From a checkpoint of a small mixture-of-experts model trained on Wikipedia: 19.8M parameters.
Below are experts of layer 8 (counted from 0) of a mixture-of-experts language model. Rows are named router (the router's row for the expert), down (a neuron's output weights, with its number) and show model dimensions 64-127. Each number is 128 + 24 x the weight over its row's rms, rounded and kept within 0 to 255. Numbers have three digits each.
Before each expert's rows: "raises" lists some tokens whose logits its average output raises strongly, later layers aside. This comes from a sample of Wikipedia text that the model never trained on.

# expert 23
raises: "ire", "ots", "ot"
router:087155160161116114164159122126086092141108153124144158170151114154113136175116146156107155106142117127145136173153129151166111087110107094142110111129110119116150129135148094094111126139180156
down0:110132146100136117106116131180148152124133182126124164144130114173127110161100116109101122119079105150141120122132100132161119154153134154128172089133104122155149116182103162171094111132164160
down1:136165109106111123149145134123150103136128061164121101115107143169096087157106101109143107090101184108143134125141120157133151127112114144173112098135134115118096116151121114116100135116112142
down2:143121142155109114102148124088073138096147136103176133100161162099121083130139110156143133158143083122154096112081143131139142117122143137135136163130107147130113125120094111118137140122148165
down3:118143187102139122102115146116163136110127124034113135105134094160181111133139129100107174110109122134125121125099108128120090154141130134098132172149190122126085136145153125120136120115149123
down4:165101119129144154114093106165135143146155114119106145114145101132147087130117087148129151170181169129090147127110127146133122129110124077095131139080115132121118129147116130133125164149160109
down5:137176133110084124132071147152114120110116156103120100100155151122138112135149124085117089112138169154115126138142106116133118164122120161148114114125153089157178093109122147152149144134153161
down6:091088127134171122145168143122122133113160119131138116148145141092144104167101139125061151097090184105099126126131167124156119132148090139124164138153109099131105122131188102149150160107136123
down7:164108144132110129147129137118110135122156094142094137098150127127125128139128149139121073166124134126138120078186145115117112143099090102134096121157093128126094170132123140121124126130132079
down8:108125129152140080185148131171154094119118121083164142063158104131114159103148157125125100112172156153120097142107160136143128089149119153153088150145137126140137156158134105148117169155109124
down9:123080142131138112091117132115143148058135131119109154118086118151152144148106132113134100133128112140115101159135134137093110164101065147091127127156160151137095137151117166126111088125133124
down10:151161101124122156144138151098100131133151105127141117111150079141079126114101134133139143118086164105124112151077207193084131159113132159174131105127098133111141105113094111122155146149130116
down11:105142150139162153100170103111119128115114120132150130108159134092116101108124125123124117084127147157113132151120103166167119127147088154097155137096088100086147153127142095124109136106109173
down12:143142102143089177112113154148153106097146140150113118116121106140154133125159119144101130136132114161128088157145105115105128135118136126113116140115140126118088161143145127108145133129134112
down13:135139131106146117155140138147107117137116122109112093135119111169111142133107135159179171121163125121158168109125132119137129107108137098105168149125140089108131108116152143142131129120143111
down14:159114104135110121127153134147129130164170106109131151105125132157147168136111101167113183091147106143120129137183155089154153135156079127148140163143100117110164123142113132131125110130079132
down15:133097136126145164089169101107142134121092150133158134075121136155116121119162141147169155125150105074098164124171096143132050134085144170092101140139136132150122152141123169121099107121143132
down16:158117127161106152112111105128156121182158122138147109112134134085113088104079130147138137106106145122119144157133184115099120150143122103111122117125155137090147157148123114101144137112132161
down17:131137087100110132155088113120109084157154106117180126102115139115136114096163133089124131122126168151138131114119134142140171171142173096142152102120112150145074123113121131105148100127129145
down18:132143134115143090130135155132140128151110123150170148127128107099105100128149147160141128132128116087155176111132119090143137118120094135105187117103148162116132160096102133121123176086163134
down19:138073128166093128110142100145115140123122145149103098112127103118084132096113136109118138153089060126100147114073102119150170196124132124073086143103100142103152129130167123078170114140116134
down20:120185131137099111122093140115121131093145127140156083158134146195107147129131116149163131109107104135147166100126128143132122146130119144109119147130125121160087133136131082123144113116110099
down21:123141138173091125117083116156144118163142104127117108125117125116134129140107149149127070114128117095133112168140137138136115137161147093115092143131117124152101118155110136097126100122108135
down22:156148133103131144126116072146109146117152134155156120085202128152112149134166106132125108163107162118127155128124156107143159110130115117103132132150129157084146115123109104152097100121079100
down23:116156118123140148127140118141150081156147095144127126171079140141101176110147104118156149151127149131123140154131144171116165128127169162100121175133099091114106127122087109087111118125117105
down24:112145111132090152153161121130099144136136106151164090156125123052128139119142166142132126109103133159120136175106082105104116146137173104099074143086158125157140122154151133119149158118145133
down25:098138118156153139100144191173108155103116111116121142152132123116153143189123125124112169093120164139127121117109147133086091159129123148167104120148134067140138136123102143157132168087159135
down26:109126114149164113129135124102113127131123123122103143127141132083163133145122120134150178121139119132161151175122154116156142093161129138106119161140079151104117128079145141069094139122167159
down27:132151151096116137133163143141139104149151105142074127141120082102156150143142158123077154106144152117130105129140103111107115154082107142145120112139109117115141113121158149131147137137122097
down28:136096117115173138128137162107129141163115134145145129108143130088137138151094095161166110127117128189106083146127132092113158110131083085141120167178139099113091125111157147160160115160126101
down29:114109141097145092125119134123135116099110157130116130133150140136174090157144144154103154114130167118098134137158138105107144104136134142121140099071108133126159127177125101148125138101132138
down30:136152071126126107127128126123093163126115092121138100094124111123094126108153122120115103121134125102088167086130149146119134098161191073094158100102160136119168088122163126132114169114087128
down31:157100136135114167143136161150139070129145143141095143139130120105184130104133125122137120123126080127111145068108157091127103087128155131125112116124126151114136158120137125134165146133142132
down32:140111141133142167120158134130137148098095126108134132172151110146134114133126136152129147130114148131170087154132113178066123120141090129113114131118135158118115144096126117115106145151140105
down33:132117093147095129102117123118141126110127101178110152111153124109138124104130163122139115106101114139102121120152127134090097081149080112154106104107095137124163152112106094167138158127129136
down34:136142122117110107164122138125119124136130110148107125164131150132149119139107169110139122083116164127131134076122127177081141207111093111132144120161114147133122131139127120138107125095142101
down35:114094145149061131152091123100134093160114105142157147133110125112120142096128148134118121099127150122151138114119172106138167137145135173125096151127100150116125142109134137131144129099183115
down36:087127104113195113124165129137137140127104130122138144131142142143141115135104144150140158134106156112155124103149121145120139142142134134119123148124083154085125145111151106129090098121083148
down37:139131118089100145138155157161138137071109157099152094155104108110108132122160122113128115186148139152141120165112158077123127127133109116170122130074165113112084133130140108161116129139100111
down38:105100135129112147077120144075151112151154146126160160149170086129173097151120125128131132142147161111106123115101130123114149106108129146133136117137129131158099116133161115144133124133121123
down39:122091157123131136123108123085095168110153121100136140146121143144108131146107128147121103146118159149069106132141111130151150124170180104115132097137119109146149126123159145109130112145055104
down40:158152129115110128117147154119099112148123107129107166119138190117113103117140116099153187160192132144124165120148109115166104119140141140129121127135094134154144174153113127125098116112135146
down41:112126115123138170138121161122175159153103103146191099150153116159149144100141116155058134171138137136141168133131133139083132100129093125105067109149130079123122155151113098136135114099197134
down42:152108138180146155098125124140127126142119134119079157078128104138124073191121129150128056085119125156189142131121137121124114090173096125151097129135126126114118114141087117136140168099140151
down43:129167149136140147168139105131142127131134137123144132138123132134128145137124113099156090134146141135154126138129116145184133109124153096146134082151139106139148133169099163104109093143118105
down44:144118119136147130168152068157098159112097136134137148117156088114137100151113096061113154162128116115127115107088134138141076161147131139148118115183133153123136143123126170059150141142110109
down45:146111101150167111105105124145085122122115154099129071161160169127153156153147151152123192139157101112113097149138063122150143136153162107097133132160126147141171148142176142181104128118134109
down46:094143094163102126119118151095138131129106093158126121116145082154082117099151150139131133145156126204161129123164104155104110145186146159096105150089131141129140117153102111135113164114128159
down47:127147151170109115120114147135130128151172126151080145136100142086123132125147117156115145105132096126143094126116113117159121132101151099126104151149109152159134112162120149108118144075105107

# expert 22
raises: "|", "\n", "A", "S", "In", "w"
router:120120168156144109112155133103178117128123146152124117096130141164094099158112122134069175101182135108117111107128136181145115094092132139111110117139154172187149121162115124148121069127177131
down0:098125129097116124164113175132155134123120119134118131127093144099131110115122137129131118161170107126097138115116105131100134188141128137174138095135119122096116100123119122110168105126131088
down1:117083137155099096151170156116144151122128156128132096156161128111154164146128120107110109120127131117154070136094158126175128109090183128138108115120078135158116107153112113102124113162136169
down2:128115121140141149158121127125144115127124150139161159142144105130160145090091147114120136100115127126090163129147124121156090137119140140143166111113099128144153155075148086152091179102144120
down3:122150133124103079132143121106166100128138140094170145155128144090129156107117123131131117096148128094158092144128106137155135141137100115151115073159146116125212156096132089128169092115108113
down4:151125119152090135111170103177090104148106136142093085109130116112096106128125090078131127105138155102115111121141132176167165146109137126144130127107142119136137115143091125118123122103138137
down5:075141141117150139153172076131131129113150130098128091103105150128135145151111126133116124161108094121130145144142104120133092143113116190169118135146140113119142132093130108089123138131089124
down6:136114133157113134155112093094131118083119115135106094133138141131149131142134150124144128151152103120131158174134143107116131113116112087166102127105155109112098143152162101133154124097173095
down7:153109084122139140159135154151122116120141137102121106176079104136127080145131136125159104129076134085125151180137130121183114104101127169109133140168157071132177135128146172159132120146150121
down8:113145122128100193063147122114105088096147127092134116122156127117100152147090103083145118124131093110071164124098112131139136144103174174103130102146129155159125140136188156147142146167161082
down9:122154127168143109095118133174122175064109130133181115126161111194174148123157121153145156103122136106145155136064087108128116095151120159140103152125133144169118134083122125140132125088129143
down10:121082129150108087098114128102103149110115099135107166094130124129113140175138166114093132107121161122128107133154126099121094105120088135138156137155118133155117134131123152130118154100152079
down11:086126117134136113172122117106125129105131189129137106158085147135094123182094118162139129111119101141123151121137142132122110115083124060157122113156130155093101133108137150143145149157119136
down12:150148130129136109131146152105146159091111181155163140129168123133153132112121143111131089145152112150091098112114127090109079104114198144129115139123107133101093124099141094143133085150147132
down13:121122147133137129085115109114140129169103125109120108094127141091181110132160121150121129111082094146111136126076096095145138115108128116146109136118091115117172129112150146153144163149098206
down14:116163132174125145178177092108157102139092107156106124133143121143162151151143164109139112141101117089084153127099091123150125127082140149150144117152123127123090146158171129132157120098098060
down15:112121118137134165126098099112101087167091124104139162146149151151134062080100121128147092118079154085111141118143111118128113124127131114127147136087103113157132126097121145157132135151157140
down16:154135117146117102135120128120146118113091148121131119125166126135166138124119081121107162087126127118106115167106125167124100111101122110172105107135157151135154109133131115114125085090105157
down17:133140138133122131134151143136129087121135160083110148115127157068071105150124118128137108144133134142132131112087117140153122100109103154172138133152123155086175108162101095141126174115101127
down18:179129155153109077146102122128124103170116142132114091087141088099143145130129196127143123114127109125097122160129099138103147133141127119102109147159086114105090143159133144133146118130105128
down19:127094150084125123124118153132105196076131115138097094117107141127127126144131141147073197139119146116124129126135134146114083106139173112074126166080151107116111130128144143128121126158158124
down20:096110173134125118144194148106113116095128140117126105141155148153088109127110112116099134119098103087119139158124121104158126135108157145139132103144061107122158118155113129147126157154126154
down21:153159112126125129138138091145158122097144123114138133109196120130140146105122152160108121073128162132097129133115142137121086103131167108099108119102139161097157109123149143163131132124152113
down22:145112111133159160150135142146143127160145159148123146166153149137096129157128136160123104120122118107140145115150145157139137156118164110123142121121115175109140140085092162111111141155123125
down23:119136094112117142137158121154138167151120094115141162125176158135093145127136141130123163173131107110130140093118154113103157176133146135135134129124092117141093118107137182127195129129113155
down24:099131157085123145153121109158129120126110089077120148173153110154144163141125157124112109119131077111123162115150164173107153106155120121096153139124135116104112129097145101118104173132116118
down25:114124115116161119099121146178161120129139166138113153178103129080098122093158116106091101138146101152108161133157144142127110139086105126129156111127144111137152149109116175151103134136150144
down26:143139127151158132150116136190114114153117135099142120151094130168104102168099098107113140141116133090177120149102106117132131190131142144177106119119152159126132083123120123121131150143110137
down27:113130107157138094155138109142158122124129152137139117116146114153162131112113139091150121166125143122157123147179119141119116093117114146137121141117134180120109091155145124062139142139153090
down28:122103133099109152164155090129119101137132102095094102165098109122128174117116148093169096103114147109147112151085155138128138107095092125137086151140091144119122102119110159141151143145123133
down29:130098132139088134091144188130103139095144125113159134158122131135126165109105142123087117125131180114132123134139098148103156117130099110110149104094096113110098143181119118091141107052183135
down30:141136104139172135146110187144127096124110122135136111119078133114115099140106117152117139141112117102137122140119110167083141117120117107147090120133111179145121159135154127158131130108132121
down31:134100149104116123101088130114175124112132085149112164129114129129136120153120115100130130153112139174068131126096116123146112146122118118118113090102154152114077143126124114164120164137130127
down32:153162163153164155150123081112119125127169094125130149085113113138172136142138113149122128161129170117133081152119111112140119086145142112137104085135162104123098147127081112113111184173148137
down33:130116150114107107097133106112139142153089150149123155111136134088127113133115086128113144084151144094144120137125195138133133127088155163107120144093154127157113113113125111142132108142109130
down34:141142086093126137122126130169153182131111124117139123109147153144112099124131131157152073129110125122138134122100147105135176134129151139111114139121114161135109174151129097121159080102100113
down35:153147108130117144142125076144082071080111102113126135102126111136128122114120135112113128078112111153125104099120136118138080109116122120117143130114139154161130104081144118071141118120146129
down36:099137101142100155153116109120128101161117120094171151124160169128143140122135130136135203137148117148117116117143128114128159147156091136189129104145151132080126108160146099149139120129129108
down37:140143127122129139132106119113136106139154117113129125114122136122132169160125148134133151126119176162139134163122118114108135114152139089126149147130216140116160142146125131137104104135092129
down38:131110122091137095137118109117134169134146141161134127094104155161181149171125135130099132125111136147157121149114083091129092142178139108135134101097088127075108091153166135166105126157078170
down39:165081105118164119090102114123137169142173099161114144164135175098142088101141121109154157081131091127161082109127099127141141181104121139130104101169114143134122114128171139137133117147177159
down40:131134140096122131155143148161074125166115131151133165117102177098154135149126151170155088086121119108130130122105150170095154120150114119082124146104171142162160140127163133165123152160105145
down41:104119154141140154100125165175133102116163100146122151087119173120113152159133136097056192142160085091149158121095104152110121107103085160128084116170116134121122093150154164132101098067146143
down42:123143110153157158127110135130128113119081136159126122116129157138127108122148126153115148081114130116167088122159138134140115135141094135160114113134105099130169119153101179122155107132122111
down43:123116091140089106117139139158110112076154124110138131115137121086159131167130096130138162137105109121121136132070139109120112128130123170144137162154142147132094110140122086121146133151119141
down44:147174091123154141113118095090129158115112095118145116156147126087135155154110152121131085127149160152089111138077176134102137140116056085098113130115115104147133089161119112143156103127143100
down45:119132111139143107128120115137130120097097162117125138135148067148132158108144146082149087125119105169131138096096116135142114160144145167128164126094155146154129150156130071135119140137111139
down46:124131145131114117116110147136097140109161098159134107132104134122143137190098120072117114135133133121157125098141155133127152099134070117121104082122162132111163127083131141105159120080123111
down47:125067127139133114135141153119123176149125091122102179119094091134145112103138150119139129137118121169120131078135125140152095098123093131113129110128140075126139135114131099161141147117150131

# expert 13
raises: "is", "en", "ia", "isc", "ise"
router:124110177170161098126165122178162094143154159125127128132130124153128147133105082142091177087151115126170117141137120206134141100122075123140113139124133170132106172165135122116142133078134146
down0:106115140100124096126087135128122119152134108159142129152110079094107119158145110091123129102137178146118113114127144158139174139143103149111088157159153154160139148159127117166115110170129139
down1:153143143142147124109125128149105107113134166142140140151135139118117085149098114123154093129142099037151170117111117134157108133121120157098105148133083107099110132134119101107146124116119145
down2:121124133101181110117110148154135120111140132130172116134129106117161132155077108126122164123127082109131162115156161120127159122141135151083138121143076144125093141127101141123098100116092159
down3:124143123155104180116137106125109085168147118120178149129115112100128178126120153095132125137159154136114122109116130187120134122133097160145176109176114106134111123160123135122145142139153162
down4:122141080080083142160156168103145132131177161105112126111088161131165136176132140137103134115172114054124148125137093102129109155130129109134139122119145136111129142148138128164116106167106145
down5:110108143099101136163120185130166121131129120104132086108120148137164191146149129131106149114129159110106107130110118126082104101163135133151092125159150098167109154108142129116138180134156163
down6:137125125164115097110168147111135122147127146165088129151147125158078112125120109111125117122111112126141149171131131129113134102111098121130084125117158064154078143152120144167127178103123114
down7:144134135103123125144128154156149134116127100108127098098138101125115134100111159142158134115224125132184138181101166107132174138125110116089142100145145122175143136106105110124118128143151155
down8:121105124144159124116131099145095162102158094139119142121134126192159163107142102118121146147130142142146117111101096113120094157106117159111146188146144153122106129119147114071118175148153133
down9:106124138142125138145169101132136136122134115135093131092151104113161082100139102123103131135154102136157155116108153115139133089151089122111109136157100121146126145175123144131084152108136143
down10:126146124157136133146159132162149096115121166134150182120107116137150150118092081102153138135134142119137091185103125154139151144082137147118134120092066165128119149165145123123102138121149113
down11:117120130082137141080172118155129097082142127129137125126139159122098129056102102150122133126132091154106152115127110124151106107148158144121116165144136103103090127147167109065172088103160101
down12:121146131135104135117114135107142152147120102109141113128117111110100113091171115161142111153129126117143134112164118111114094088194116163146096149148144143161145101151107124115117124118111099
down13:093144086126177147140130099135144147092083107103165149145117099102111150119107121160166140133134119121124178104089099139147122160084160120152141126094120144127116164119139092134135139132122137
down14:160134153138118136109099123158098125176135138156118153107102154121116134086076104124115127163152110115116157153113120066124179161164119124132141138098146108125170140101097119156155173096172153
down15:134073106116113094125139123108141082109149096097165090117111122146180160119164145123139124072092140123077129122127162147151142177126151106107141119101109182138104149151117135158130110119124140
down16:162104095171114117115138104124130160094102109151167102110159058118127115116137098158093124106163132137135185139166102163175137122173108117091088100122115153142119166119162116107140109115130147
down17:113124133125105160134100087133187148123167128171150111138121104170157149132125088115144122138132056169092112171129122109073138136138114156117190142089156131143133115118102129125118156137133157
down18:161205133139117093145165135085124136144124127143129141111125090111162133082092132117127123127093141128090143128141107133146159084149147104134122152141148142113132144105127111165134174188105144
down19:186062151097149140118150125147139084095108113117130114162168150131136120149155132166085197153123100146148109144138107126112106104173123138151102156142138136132125127181140117098136113108107100
down20:147151126138154156093152147121168130114167127117166106124152133117095118132121098120122177142097097098125134155133119099103168122169105143101151152108127146130132125141153125123120129189154137
down21:122123108135056142111115131159084112113098102111111129128115101107101130141148145110127111115145162141125101160136141088137100155112097104117125162126189118112126125114076127100112111141083135
down22:139137124120165100109144123089130138139108122120149143094121119126105119110104118117124076115130143072131159103138131107147132123118175118120119119121167124149142132115113135159135139153144123
down23:166112110086150155116128138098120121124126139134132136111139122063091136110143086135109073094133120140107137122113150116122157132137110122119134067140141116104087120124096149125161118147151117
down24:148089114083164096106129108122118132130124119109139150109163097081110112159109136148134137141119131146115145133091116137156125123094130144114142094154152145074154135087092153126155111120096147
down25:110188120103119118125104098087129113131109115135168086098079159159102151113132172141109154146122138089075124120142105136142114083138117121138153073118167126081131117141118118142176159129138121
down26:114133114168089140122119131112129128154122142135114186113145098116182104137112117116129133089162136094173141105117116142143093133112115151120114154126168074122156112135119148108141105194125164
down27:138113102125162134147133125138114132152139103101123131158153150155089139131111096107106117124134108093106114143132124140133108140138178116099104110118126145106101156146141153148143138120132133
down28:112089105085134142163162062120116134143126106154102129130135097119168129103180162141098104112145171155114128107122104098120086129112127128140142157133107143131126104142138199107091155123115086
down29:152168116144144114077090105133115103110139134132114118187136170107129061093144149115151125117134117110118098146164155127166141175134147140110058136085089088131115115110109097132110127117170168
down30:157152088102182133121095156167143138136101113123105145125109173082138134116124156076113149170119120093120148111170121133144151116139137101154165159119128124112099155123117120116125134140164134
down31:099105162133106162110097093134130132142109124140143145113133122149109094128113133139082144150116145101120166123120109124097134156110135146121133127101122106142173127116114093142146107130132109
down32:170145095096099126115125117100097114157106133140116107126126121102154179120138125139188161135171097068130173128126099123124093113162145108129075112136122150121133107155139122141102082120137133
down33:148144132174124151142135129133147161111181173170120146100143128105110133130103135119192128140140137127164147145106115142098144113105143112129145113112150128131097140143175152184101159117129102
down34:163150125132144138126109128125139140078141148132110132118107132133125124097130168199118161144079113144119152137114100120133103123118150127178119063111134107098131121134144130116111126101119119
down35:153129167118139110119124105162134130117134141114160107096145123142137091131157137101108110121129103136127145131118129103143115129136135090171122137115118109160157110108106151130089085147128156
down36:120158170143116108125107130126108151137119168138169105134131137078147128147101117160115124103137104118144096119133132109156094139139118105114105187105117098109136140192128124109135087159126133
down37:142132118126127119097162087156129117141131134144130139122080122120118176121132160119157157148161140109140142126116151117135129109117139133149095104163098118165152107127086100105136142146107146
down38:121149147048140134120154165121114136098098090112132144175154133146131141147098091121098156135143133161154127073134128113167113122136137087119130085094117091127130151150165098099117086123085132
down39:105159142132101146161130123150120132145146094119078107175128105112129137068131107148137137124137130175153159126132124119118130106129144112138134139121122142130093096142108098118156125145149109
down40:114118114131126147081158133138147097084136137094144118140104130123073131109113148139133123121117088099081153161114135171106161160151149102122089154110159082123126087140156095142171130100133128
down41:113122111145115116123129128114130154127136103094167186141089143138097084095148119094124089117151115112109155156152130107098131134170150107169124096142100099105130133077146076108108120124118125
down42:139140120147143096147138082097174101143118141137174103131119095129114104153119138145153109155160080172144120122084151116176150145122150115147176090150135154112124112142160120123141112110110129
down43:117118131101116095121127137169106123098120127118142123121107150159128162166034122092099147123146111137163141125080161124132142136063160151118121111116082110143120102175121138099152137120128094
down44:125092162101173109140141099126147161092182082132121147132171118089163103092149105144126123082128067147169126136149111175116174122132121132136102110151144129145134156102105142144162133150099153
down45:104146144156125135129106158088130141133150154134108126143163130108129152077132132110130079102071116102140183100097107134152139114122119130128147090126095123119129122106126116190113116113144131
down46:156152090107146175112138114117108084108137123099146156115128128113124119114144135128095101102105151117122134092100156121127108118136153129111134143154126128140169111108164126107102144161145126
down47:088106133163126122147159111138099129110115117136123148113104123131109138119126122136135130098097164114116122102101137154127097098122111125118124110119138119174114097141115114145113107149145137

# expert 19
raises: "ular", "ipp", "ing"
router:090173146148152121106126101119163129097142122116095121132110133121096108148140098145151136105177093147143095141151113125176090123114127145150116121130127098158146126141132128100150103115141095
down0:115139145145138189109137132154080106133145088144151135166103130068166117148146129116094150091090164158099156102133145111166051107129114146126131123112142153130103150133153163081145122158111113
down1:105071119124131123134125165111146091135141142141160119148113125125100101090128097123118179150142128111114125121168182106112136134107082108112104143136115145092129157130096125165123101133172147
down2:159200137160118118124124128096147121128124096139148122116117143113101129169140134124171174135115151139143111139156139120159084192130145124084125089118114105122119127139154128132135137132138149
down3:147149120148094121076139157151127089103131135084127117091144128142118174132175105142135111161106102137118126147110076138127134067161124137119144154116172109124092187162101141095133155147104154
down4:122128164112168120167133122100077170103158101113118168153114152151119105131169122068123099105148113090115119096138123143201102151142167104162102115111167129125142123148097115142118121106131112
down5:126139142075132105173119080119153127131157142089134124152084110181121092090118159086137111124124118134123175126131146145124092176183145080163164096131147129140065152146090122103165114126113114
down6:130154145129100128128123130117120129148116122110155164175096091113135104116158135136136127144099129133127137108118128136123123101141152116120135086105151135154145116130089153129143154107137170
down7:131126145178086139115127150102169110141136128114112149142120141115100106152102156106084107104090140161102200132128148136133103182120154181108141175125112098114129166120145151113125142131152127
down8:105131165122135149143149109110114122188192144144114163159116122154177119103119147107110123121154144123117087126150109127127110123111158180083148118102058119162132124136108134105127106158104137
down9:150125143117079105128122116135124194137109152108130090159157104131168160154150112121108152159108113127137133165150153163127132162132120156134120118126147122154131140084123133130089092123108149
down10:087109131114166115126090113096132118142145130126119155143129173157087124133138141163121137152129114136183154136154121166128142150120083114114118152157143153134102177153166121112155137101119169
down11:153142140134139153156151074125125123133089137106108118164139109112077116129137113132161091102112106171139093109097133138090152125123130124148154112121154139080076129149137145137129144136105134
down12:146141152100117143114103171097127128110099094151118161143117154110134155094100104123160118138135128118131162134125142145110131127152131137121077138111118091130097084123118172115108098156137090
down13:132134087131143101084141118139132124112123121096147104144120137133138123104137103079099106131129097149155132119142091143117131141161085149116154156157133105136132112078104159145081113150140142
down14:143137120119123157111127084100126114133144118136114117083125155113117133131126084091110149207162106140125133111140126124174130092127118140110125154125145087166118144109099152121103134155123128
down15:161122109165094117108128119123130094168147108151100164139122135094087162107116145135122158137125148122126185129141142128084126133128104139135155114107142112122110128137087145111088120132134141
down16:180108180102095090173104118170138119147144157096097073120142100158146146106088152144138076118131092129114150106140160140097128095125155133094124081153137113134150108144172109147113114151166156
down17:108147148155106077169150145154145168156131135104134127147080123158135094129154104152078181127113135111152082171114129119145125079129099120109103143129093111141118137130154120150100106088136149
down18:130141121132137122126129150143142136134118135090120166124092127150101153133121123167153128145166087081092147147132119073139131120134078108114147148112155145076161159144120168116148178173166133
down19:138154118134095118120151113122099102178142132121100125153109139151149095123099136085159139104158108104118117095129146103127125139127141137092154140122111124112129114134132148124115138097142080
down20:133113086115157124142164133153143105113138104104159149104129118093143173123123125099141088102112138151135128122139156094099125109169126149151131102154131105108087126140129147115162152158115125
down21:129185101114147112104111100146086136148110166049149161119137139133116161148160146109122126155155082153099157161092125168138156095128142120148150114156145168128092144140123098145110154105115107
down22:162156140128106146108132095169164126146141141173094150157089120188119110128144148145113094117130151071106140127155126119124111124157096113123095142120141154113104131079126138097146143129122094
down23:146120132114132127122120137088106106152169111150128118099148147112175075157158093143080152115130156111100134145151134110086149110102130141117123111124164124160112152159129124126120130103138152
down24:135124098114114137174149109131115125107107131108142152144123156127109150088118120154161134164129121141133082102155142153115100133147086095091134135136126129119152161120132119117103115090147102
down25:132142116142146142135126125151092134126149095122125109096137133106129112100125193116195092110124083127120076093134134108136158165105150126159100119096105115141132144084162127133094116134109157
down26:126166139159141121147098131130092114155136133118139147071135107112162121123156136129168102109101136122088160098155109137135141149168191103172100118153112139124157109100127121120147130126095108
down27:120130104145137090135160088115130116098140122152180156139139102152141159132091081101142108113156136135115172154112166142159150160144117133125110130142133158097150099094097141151164129138150098
down28:125126129110155112106139140136109174117133089152105131123140096188132107151110143136108180148126094135148121132094121114114088116129137191116137141113114136103150162079134084113129157147128115
down29:124081104145132139138145128156117178128151157169105158125142086106137114084086133168139108062091069174145130089090190138109085111102124111119106112133081149121115106107149104166133104138132168
down30:103131134116090105117108115127101115120154154146157106128110089101175118145115108113057177124154106154102112154148119140148124154130142149133122101064146124108140149171144175133091109145076105
down31:135138151095118148135115102155160101118115092136107126104154173116093134157137102109150125141087103137123131148105171092155115126137127130102180114138149156154116126154118129102142132124114100
down32:149139146116127154119115122141120082145121157102137171111147123181139140130137125105093135142109134105129118153165133130136132147106098082159145132102113111095120099097149149118128117105172109
down33:111136096149135085129140110154112103110121096111128130135151094150132147119135113154154164096124176153126109111084132148128119120096116148121156106113135115138109132112085109147133151148116166
down34:096135135139096132146136150147131173165145107105122140150146115150115119111086130140140129140093131102145147124114172146108149173091151124118118129130117219133141098080118086109136149125120157
down35:138147138115169143104110137134121134104139132112093139163110126157137153113091127146145167134116136113158138144107120143141143168117128126157114115134097113087110089111103131140134131155120105
down36:117115111120115131147121088157068097163104162095116156117134079160168120145126132080135120161083093088189105147131100093119131125161117115133126122142157134111101081107152128111136118105136166
down37:111099093134109125099182108152116143134133157141138153123112106145156144157101088156158134116120131117139152100138102094122140125127148113091132148096129136165109136174162113153106133090139148
down38:117143153132157093131142143115113121118125123099119113127130153122123096131154126098142136128119112141126111101118095082086112112125130124133115099142119073156114140120160131115137125163117080
down39:119137145173090108156122163113100073100130164142130154148132107100149158109119090108100139114160157111107147121159152121132127076177137079104130150173105104101099116119162144157123119126138114
down40:102130121106123143094129116139139138105111139115112108148127121106139120088120111124128201156128103193071120122147106142117095125116128192090078079124120089148120175138147109113113150129145122
down41:122177156112119144170090141162077122156140154110134133121132096122136103129127130134112092069116113095110131153120145142105142149123134132134116141163156142138112124124149134081167091161166177
down42:130123095119177155099153142155129083146109110110105099125117128129116101122117121135124144164078114116148097161148129165105105086107134124134177146088133145097159114141120162143110115183170138
down43:183140128143129124143122186122119159168132125193166170120150129142141126133134106140152205170171115165113130093149134109126119114128103137117114119138125122091108096118171143134111114143158146
down44:098134110087137134124105081116140147099095131128105121116126132134124187171110084123127127126107081140153111119149140151114131127130087129148147147162110146157113091111116137109117109140126160
down45:102124115126123121127141139126148119116085125113104156111159150085114189161095110149119118139168143163099118099178157122142151094148093131097108141141097086167148177141120152135107118067101120
down46:122135133115099111108136113128113146094109115147099118121087130114136132150143119159131148117132089121167113082188136149147160123137113149112133171128156158093165137106143129156136180115126118
down47:130126086130132116123149161123113160100108092157132164121148107149127106102148179087112138128142134135116144116118072143072112142036099140116128143123142111130144143132115138102106153120118090